Experts of a small language model: 62.6M parameters, 2 picks a token.
Below are experts of layer 2 (counted from 0) of a mixture-of-experts language model. Rows are named router (the router's row for the expert), gate (a neuron's input weights, with its number), up (a neuron's input weights, with its number) and show model dimensions 0-127. Each number is 128 + 24 x the weight over its row's rms, rounded and kept within 0 to 255. Numbers have three digits each.
Before each expert's rows: a language model's description of what the expert responds to. This comes from a sample of Wikipedia text that the model never trained on.

# expert 25
Description: Prepositions linking a noun or verb to a following phrase, mostly of, also by, for, with, from, under, between.
router:136142142144114114120114115118081145148166117140093149142116112086102128159115142108098131146135149141100103168152155133149108114149115143116122152129122182142193119148122152103102112166163076111113145122124104129094144159086143144152136125144103151119131129077117105099145132139112180139101123107125144090140157167155141130134104100152140088152121094132174123157111120157160127114110
gate0:129148120123129109103144127132151158129121131125139093151164162125124142105118131187161124094128146140122143113139157145084154170154155107168157117110117125085141136109112162112139172110145129128132115105193140101109146152187096109113141086153149116115123108145137115166111124100103144128123176098088132115132081133137117150127119109120130128178087136130152125160172140155139118114116
up0:151168157084118148147163041154109132114126132146126136197123096157133102160165134127112134073110159110117162129158166148124124131099098114181104139134162124102115118126097158133138103125123118150150091160150158087153133142130147133091115135160143122136190105174106119109116149117119116098090126130120113132153137123117128135068153134111139177146127115134145132155138115119152140124119
gate1:120135135167142110110109110141152114136137140150147082109097153148120171113121140114139139176125119088113145117160182093125125171092114101124162137130112152089137108180123138112105177136141198161159078117118121144093082120147150133137133116145110118148121119157083131150123094152144138164127147138174090150114135136160139138136137153100111140125164124103126163102120127154138161097096
up1:127113125150117128128082117150128102151138158159164160079143132137082110113124114118117150174096170136148099140175156127154132173131145168144132135127101123126099117097120119116106138110111155125112121150110092189100093081123093150052150169127084110146118088121134109135098138165105152093157168099140139126145109133116112123113138178096147120122089135125138121130096083130126097112159
gate2:134108192124085112134122118122098110146110110201174116132126126123123103108130120113141060138119163158160097111154123179147096116127136115145132121157122124107124152121098116114109114108120119140132143132106117102147076162182111110135139123092114107117150123092153145111130097135148112089134155081132123159113128124163122111169142105153137137131101139140117162127117110159120099133114
up2:107102126115113153139113106177157110125123122141170099111123124156128135178139136158119143120125159150141148119133158101146163185116116126128133120157116109133154127093160093103159148156155097137117115113138139163135132128146125113129142159117132144149115153141056165119125120151101149123116125119146179133116158129113121150136078129132098110132104158092119082146160090139110100119119
gate3:106139137079103117136128120116121127138135118140141136118085073174126109096138119149136090106112094116146161155083143142139142102130152143109142100147111141083136189144148126110104101132142140102131105118153104144100127104114108130177127114135133145106092160122106144127139127129108161167172116108138204152139123159112100134136074148150176144128116116141136149129132113162130138087141
up3:131148142138123134160128158157126144131103183109125130102174129075137110128084154144123160091127179100142116093119126146136125109061106140137118140137133148108113141110163117190092154141097125088073153151125105100099137133137173153089112133130156142131088116151167115167091120119140149109130145164146120085135114132117136123131152156139144127110112138159160147121124100117148149143115
gate4:118131109140117123088122127163149094187153146107208168111117094147165132119114138132146127133098141120114057088158113126086155084170118140118086150145103118111129162128158133113104149131112154163108124134138088135104114129090116115126093122129119158107117121103126160150134138133128122075103118132132134094116089117148158125144182186085140109155100160127128162132107096116119119139113
up4:142161119129167131113084123116139180162118163145161117126128128169098145153169148111123110173108113146116129135162125142164130162150105139150108147113131142163157088161136090060174125085140126097109128132079144094146156114130070106145093154094095128155107119140165154135127130125136142116120120109129135144121113085095153149113130106113170084126140150103174153167099093161127120170114
gate5:170103079149121134145142162088095109125126152143121137089164144135165141177099104168105104123150111158113114126113100082083138130144107143136134128182086106091128146135103119125143170155120149157138130162127122131130141080131158144110140165157109138100162142139143113126118147110103131150136160142144120147106087112172129097121113144145112157120152086133114091107128109106108108137151
up5:126111089131110110130133127173123163136103147090094101142131084152111106139080148086129138138175099121157136157145107132129137119160136151147084149154170163115115141136113137106126157103152154108108131164125092098114179142131136158103127091165127131096083120119142117126149154112133130163127138132159149120103155106113152140159098145139091107130087142093154133124132082146132137120144
gate6:164125116126151098133151117149116138107138123146128116133114136106129127130129107166127147148138110081162124117148130116142137123129141163140078129107128122143141163140079101113132140174169123120145167087095143094082127114108132119093149124176140121135158159105092168128117090095097102097146131154162133096146118135088130123151176111123146147127155120107118101116106150114094132134095
up6:152136159118118160130096147087147115116135098116111120131146130148131126152150094128176131087136159127110117134115136121154132100135140153145078119122089112124094112093122086128134145137130154178148091144162115100125125095147150110166109130148171129138156129189105125107114133133102142120151116129113151108119169147101127119180112116173143115144137156121103151111122182111108158129140
gate7:131126153122107144135116134133084111125161127120160109161138149146103122156153085105101117126147136140131119147191109106125124081121163117127157157126154148133095102100084160090148181146109132114102149194151092131097110130166120112128103182118116119128109175150093080113134123119101145139125126155154087199160107123121129101127102133108116148141162133125130142103107103161108121158092
up7:109129163130123118143181095149111164124145108060107099126107128118092160162136103134122119150137128158130123132090126138137143136125094127132171120147125126104146145121132109134068145149112158112121118128158141175133117127129121082150140132100128149092101135133118163136091144130100089083117105102129139088124136115163172139131148135143111129107109100161135102113114168066118099120118

# expert 42
Description: Verb endings ing and ed and whole verbs after a subject or auxiliary, such as trying, belonged, moved, used, up.
router:135156171156097094094142120149128118128143127112107133103122143136128117110157146120091147116161130121150115131137110144149128135115128094110101107130149143099127155138156129122152097155146109128137098103122097124113161139151128146171143154141133149127089087165136126173145123144092077115136131110101127090104117122140183140106084137097135130133159081162161135126075139120111142159096
gate0:146111126126130134102115137116156100085164153106160127152104146123132141157131164166145146135106121098104098114134118130136131081091159144149119155144114094140139147113125102113103139139099134124118127143124121134119129103124117120145074141117159132115147098108052149142069092143119143160130132111115132104125102087179129137164151122095123134136150143127075149108095090114148203127151
up0:105066133126128048146131163169137128105136127134148128102129060103094111096091130131194113130151131161142123124152131133135133113152105204118113124154109133124118124133115157113112131117115138117138120161139148136134136142164153127100112131132123114151152126136127150157097080078126097153121114136177120099103107130119127134106119081163127124129090112110128102156120131107137136117137
gate1:142152124154150125157106125120114121129125170152128106134128134166160139122143136154134137124082141167137109123120185153123139092115146096123103136137120086133142124106156158149135138125132148131127100122140134081081131127155143172106115141109147096172125130122088147116134166117146143113135099142122129123112147154141123141127102135140137168088083104160139122157152172164112138139101
up1:072136117121102117111121123129099147175089110163142097132134164134109145162125136118100102159147116111140160134137127148107092135122157140162116106107172139156129116133109108129146195089102117110078133142108080075101130078089117160136125114161132111085145118172100154140114149108127139117141159125112123118154166108128083157119136133115131113120134126150121144126155137131160155113160
gate2:152149113116141126145143149108117066138145152133131095106108114157112112145134163137166150124105115146128127121144163120125128125100111122147063138089155140131125109141131174110122102172162123134145143104181123157109159158080140129130130133106168165079142142080116132159094155115119104138095130115125164067139169118132120125141088101142164110153098114150072074113164046124111127087151
up2:127155108097110097098139125124146139159145131148129097169136114123111121142164119146105134100145152114160147116115143102109093158164104130079158130150109116135182118109112110104144122170149142096090121141131117197135149152155137062110116151108154119080111111128100161105117115125139106110118140168153130147139096186126109106117124095178112099110094117093098152113113140129156173152095
gate3:118119105129097142160163110108108116130113122144079082162160116151136111114133142130136179138118084101148115104141149157117110139140162081126120159108107067144092182129117142146153171111117134113158160132116149135118109129173114162121108174121145116131112140139120091128170134128132146139103115119121133122116139133139131115141110129139132124169088150135142124137076098086098110141158
up3:126135146128138144122131145125111113115115130125088117155122143146129099091078146113149113090174122120156131165136098097106151082147111125169168113153128108103131120131110133156121111155110125151138113138100168108124184100158072079090150150139097138100133189137140116113137141144123144136135076119139113115105118167122177109130156080132146084124125128101148135139144169103164159135146
gate4:141104167097169148178158133111127131116160150127138110098126119104097126102134102122181166139132062137121171123136121149115149158144104105130098183117111110126125120154162138123088149141128133141113165108130120153167163127078149129136140144123114148129113141119153152117096091069170138140126150133151148111122109093140097095122151132139136096145113065109139109110116134141145177116118
up4:111136113144130138111101112124145085174084153102132141106052114138124127100116186141163132139145134086129141117108174134100155103133117121050100124098138119129118151088103122170104124112076145105159121140153178141106158094115167119123170093088149097126122132153104138150133121180145152153107107134114163144129083098174163138121133121141135135116116156123186094135091126135132121129116
gate5:147100099132101142113105091129118137160134125145169126138154075133121153124139125127126101191095125132115115114146115137122160145121127163108152133108091106153109091111116132136153135070136164109146106119128098112126128093136118091169091120146081152203093150079130151109082115093131154128105185147140154124113118121140109132165160130137150125104184121154131127105139124124133131128105
up5:129126136091140106137134148147099147180119137160113143094119105122125131040123140134151150156108137109122123139093125127148137124119083178109124158130125107163161163134131128116164113111129129143108115126131102113158115093076171142122140139118149142125106072088114103141117139122139127124110106123116133108141133125168146136092156131147154116110101126099142094180167106166169093097131
gate6:127121150164128118133146136145057128140135146167091177127130167182170134146115115108118169111152108129113096111124144119131116170095127154161122132127143152136115088145126104130127121172141164134125131145162089146133118087127121117136122146118138167145129109118155121147098161130153105068083158114128164106097133169092114090101159106132130158115113123091113114139146155130188109122130
up6:113161112121121138125159092133156125091135117183121153107132130170126094140118097088083145178131169124115132136165128117105108132186133116106129141094136097123140114133159103130134132118116119155112124110100130107121097108141122177134174150090133127102158143138142110097210139154130154127117119161120102127132134149132100108129158150125182132110136118119100139106064099120135120132156
gate7:139158125132112113158097103128149156109138145118146134151156118151106129119097136138101124152129116100143122143157183146171125101116128107120107107099095118151168121143113147103146105144120188128152121126110115080158116087127153129153119153121105188148132107153127111118163136105087131104115156117115136070119139126098141134148138094114135125113136131149105083141139109130162121149101
up7:143129189117084097110155137110089139119105095100116111131143117151132130176129143137080170141148183147122125148096128105120104125135108148147092100154189137136104160081144097146135122142120101143117123129098164164125122116093137117139128119121180127139143099138093163122139137144116141129146112133097166090091174110145113143084161164127148138137082135117095137133122143137072135087096

# expert 48
Description: Conjunctions and prepositions starting clauses or phrases, mostly as, plus for, when, while, including, due, like, if.
router:141137112157113145119125079125157110096149145131109107097116113178105179113135143095109133117111136128129130129132146129150128143113115149161137078145139143124139123075150134107143101116164096119133158117139152139129147129072149140180114111105135137095133161082172103132159146105117075108106126110149130131118135147108134121138132150112118142108183109145166125144095084168114114115152
gate0:121094133141137140124126151098135108124151159122103138132084091167149101095132135120108186159159155145089166140126125135125094135122141110152109134149169128092137137136116110148108122138104149086169162116140124152132124122131131127128095111103124138143118168157115138142123079092117148091084155110114138136139098098114105115121131075118190115111108120166131151116130133122125151138128
up0:138125112141168138147119099150149131127104149196139162167122094183130142120106131143157165137112145153156130128143158045144143138133163121111100108101136101116121104196153125149095161132124102126146133143109143097132125122118138132154151123149147131092110131139183103142080157098131090141154119137082118170102079104100124116150141133136130107139161132119111115136121100116132131144149
gate1:088116153153143101091117106091128129134139129131094130183143085179121100123125126100127150118141101158135137146147120104147133119193120142109149140120159174132146151167061133114120140139117067085174102091122146152107152154125158112145183112145122152128105143097166144142162148121142132118120114127068151130091152077103125148121213142114156119097182146155127104119099126143123155129093
up1:133132172102098152130154129134095125124124129107127102126148134109076146102133132083185143131119144121157130159129132143105152143083178118079153115124141146144152071096159119175126130120160133098122142141144090151111122107153113123095096153153109183136117090129132145139100095092072137154095139138152151114127114127169132123138122143130121150118140135117141105145147091125116116112186
gate2:112147085105081101116126158116124120131161116169138146126091156120100135144118153115103147150121052101152114108169152091112098113163122098140163129109116097126136110122102138119144142111118139098078183079134112135144189145063169112111191148117109131174138125116118118122118172122142153149148108111136138123126150109152112103125128141119122144134169109144099171104135108143098123157130
up2:150149088097097155124157091130139155126129127113141123157104088102086129149132113116112146101099121133113158114076121105133131109171163121179087095134155140122112159089168115155163094143115095129116123138096133102116135131138131107140075122119088105124153129134178157144130119151124112128107158094077125149110149109189176098136163133116178134104144114123124120153118135122154087120120
gate3:103115137061112143101144143106110114153128140178167116111131127128127126076083121160095096130144148123128160138117140093129116100125151096132136173115089145144116083153109167125158108126102182122146164127122121120126116129136117125182191095149091136165114144081124126138099152151092097089141131117120098166119129105093168168103127110124116177138096149100121141095116139131144137122131
up3:080132141152129149138102125115129126125111106112063138124123147174179123116113094117098167139122130156132090152127135147117142111079134146156094119167136139140170188155152116098096130112115134142133104115128126079070102120125106148112135127112103095107131122170132167111177129119134098109113114115165142121072127154146132149081132109137109123136112128118129126136121141157120134166160
gate4:086147160152117120089086113147162135144132101089172071107110131121095179139151156107116147116141120144123132152128110137116164133131091130106136097181145178169135103144145091143139145121134106123130149109113112143127140165120126159113129146109133095103136114117130152150127106058103112126118108086122198143120140109124135125137125120124188145117179129124144123114128125150150138144165
up4:105148102105165143125161146154124116084114146149126104134123133151163180080156146147119134141117098131111127118149115142147111081100090134126127108171130108131099144131154136150093129110163108117097153145131113119121123156156111140106122104123146134102122051117082141184119105129148137153127128150154097122153126116135146153149074104114127097106091179157117072169131136143118091103111
gate5:117135129140136113118126123173109125130153135155112116141141184128122103160159106135112155130084137124131137147083126149090090113148138136127100152167134156158153113145129091143139142106129134144139127115106154089120114137147120132133110159093102132134177086110137117100119133142163083104110065118128166151116145098093116144154121122126161130107107108116121120140141123159085099136161
up5:142126136123129132132101164141086117126175083099075158129101095173160130161135140110123177122161122124121134125117182115180106154142114158125155119088130170130119184112084158117109151093083129085104144127057152099153106186090122097085146116089131186097086158111115137140135159136164144112137126136133150141113114125134123126136125127112134148136145147107112148070100133117120118097153
gate6:146084142131123169154141128115133108167102108158095103118109139116118105100077117128167103129114156099115151154150191100119062090109142130126115120129140152199136147150143122133159119138133129139130133100150145095155085133143136100123112118110118147140134129116119137124124136123108115101148095084145136182101133098096158117105166131137177140101156138122092125112098144121101104149132
up6:140130110157105152137138151117107092130098084125124123107075168111152159121156134195111113136144145116112135110098113163090137112147103100108109094124092098120161118123090135196105142083086151158172143136112113108086134146124127153134143098101063148133176141119143114139156156114149124137139109153096164105170121122137159097134116138122128120103090139123151116118133143098175176115151
gate7:128128079153130135112117121146178148092106127180173147147166096125092142131147084103139169134119147126157114162119141161122150116150144116105129157105127113112138130162169103150135159118119068121130083122122155138154097105105126082176115123124162120132139143131106147129155138099101129140104138121131107197161153107100146119134133143140182115121106113110125131164106096121117120130078
up7:147137109133105123162107161109054105151075151158062111158124092116136147155132104143161149135110104108146117138149139127101093118127099118105117083099106158117125156082161135085115114125090114138087087140102152087146103141137114130154164167098120120140136123152097098134122100130117133103130159112100124152111143118109153142133119150147133152162115158149089122107166180074146094125136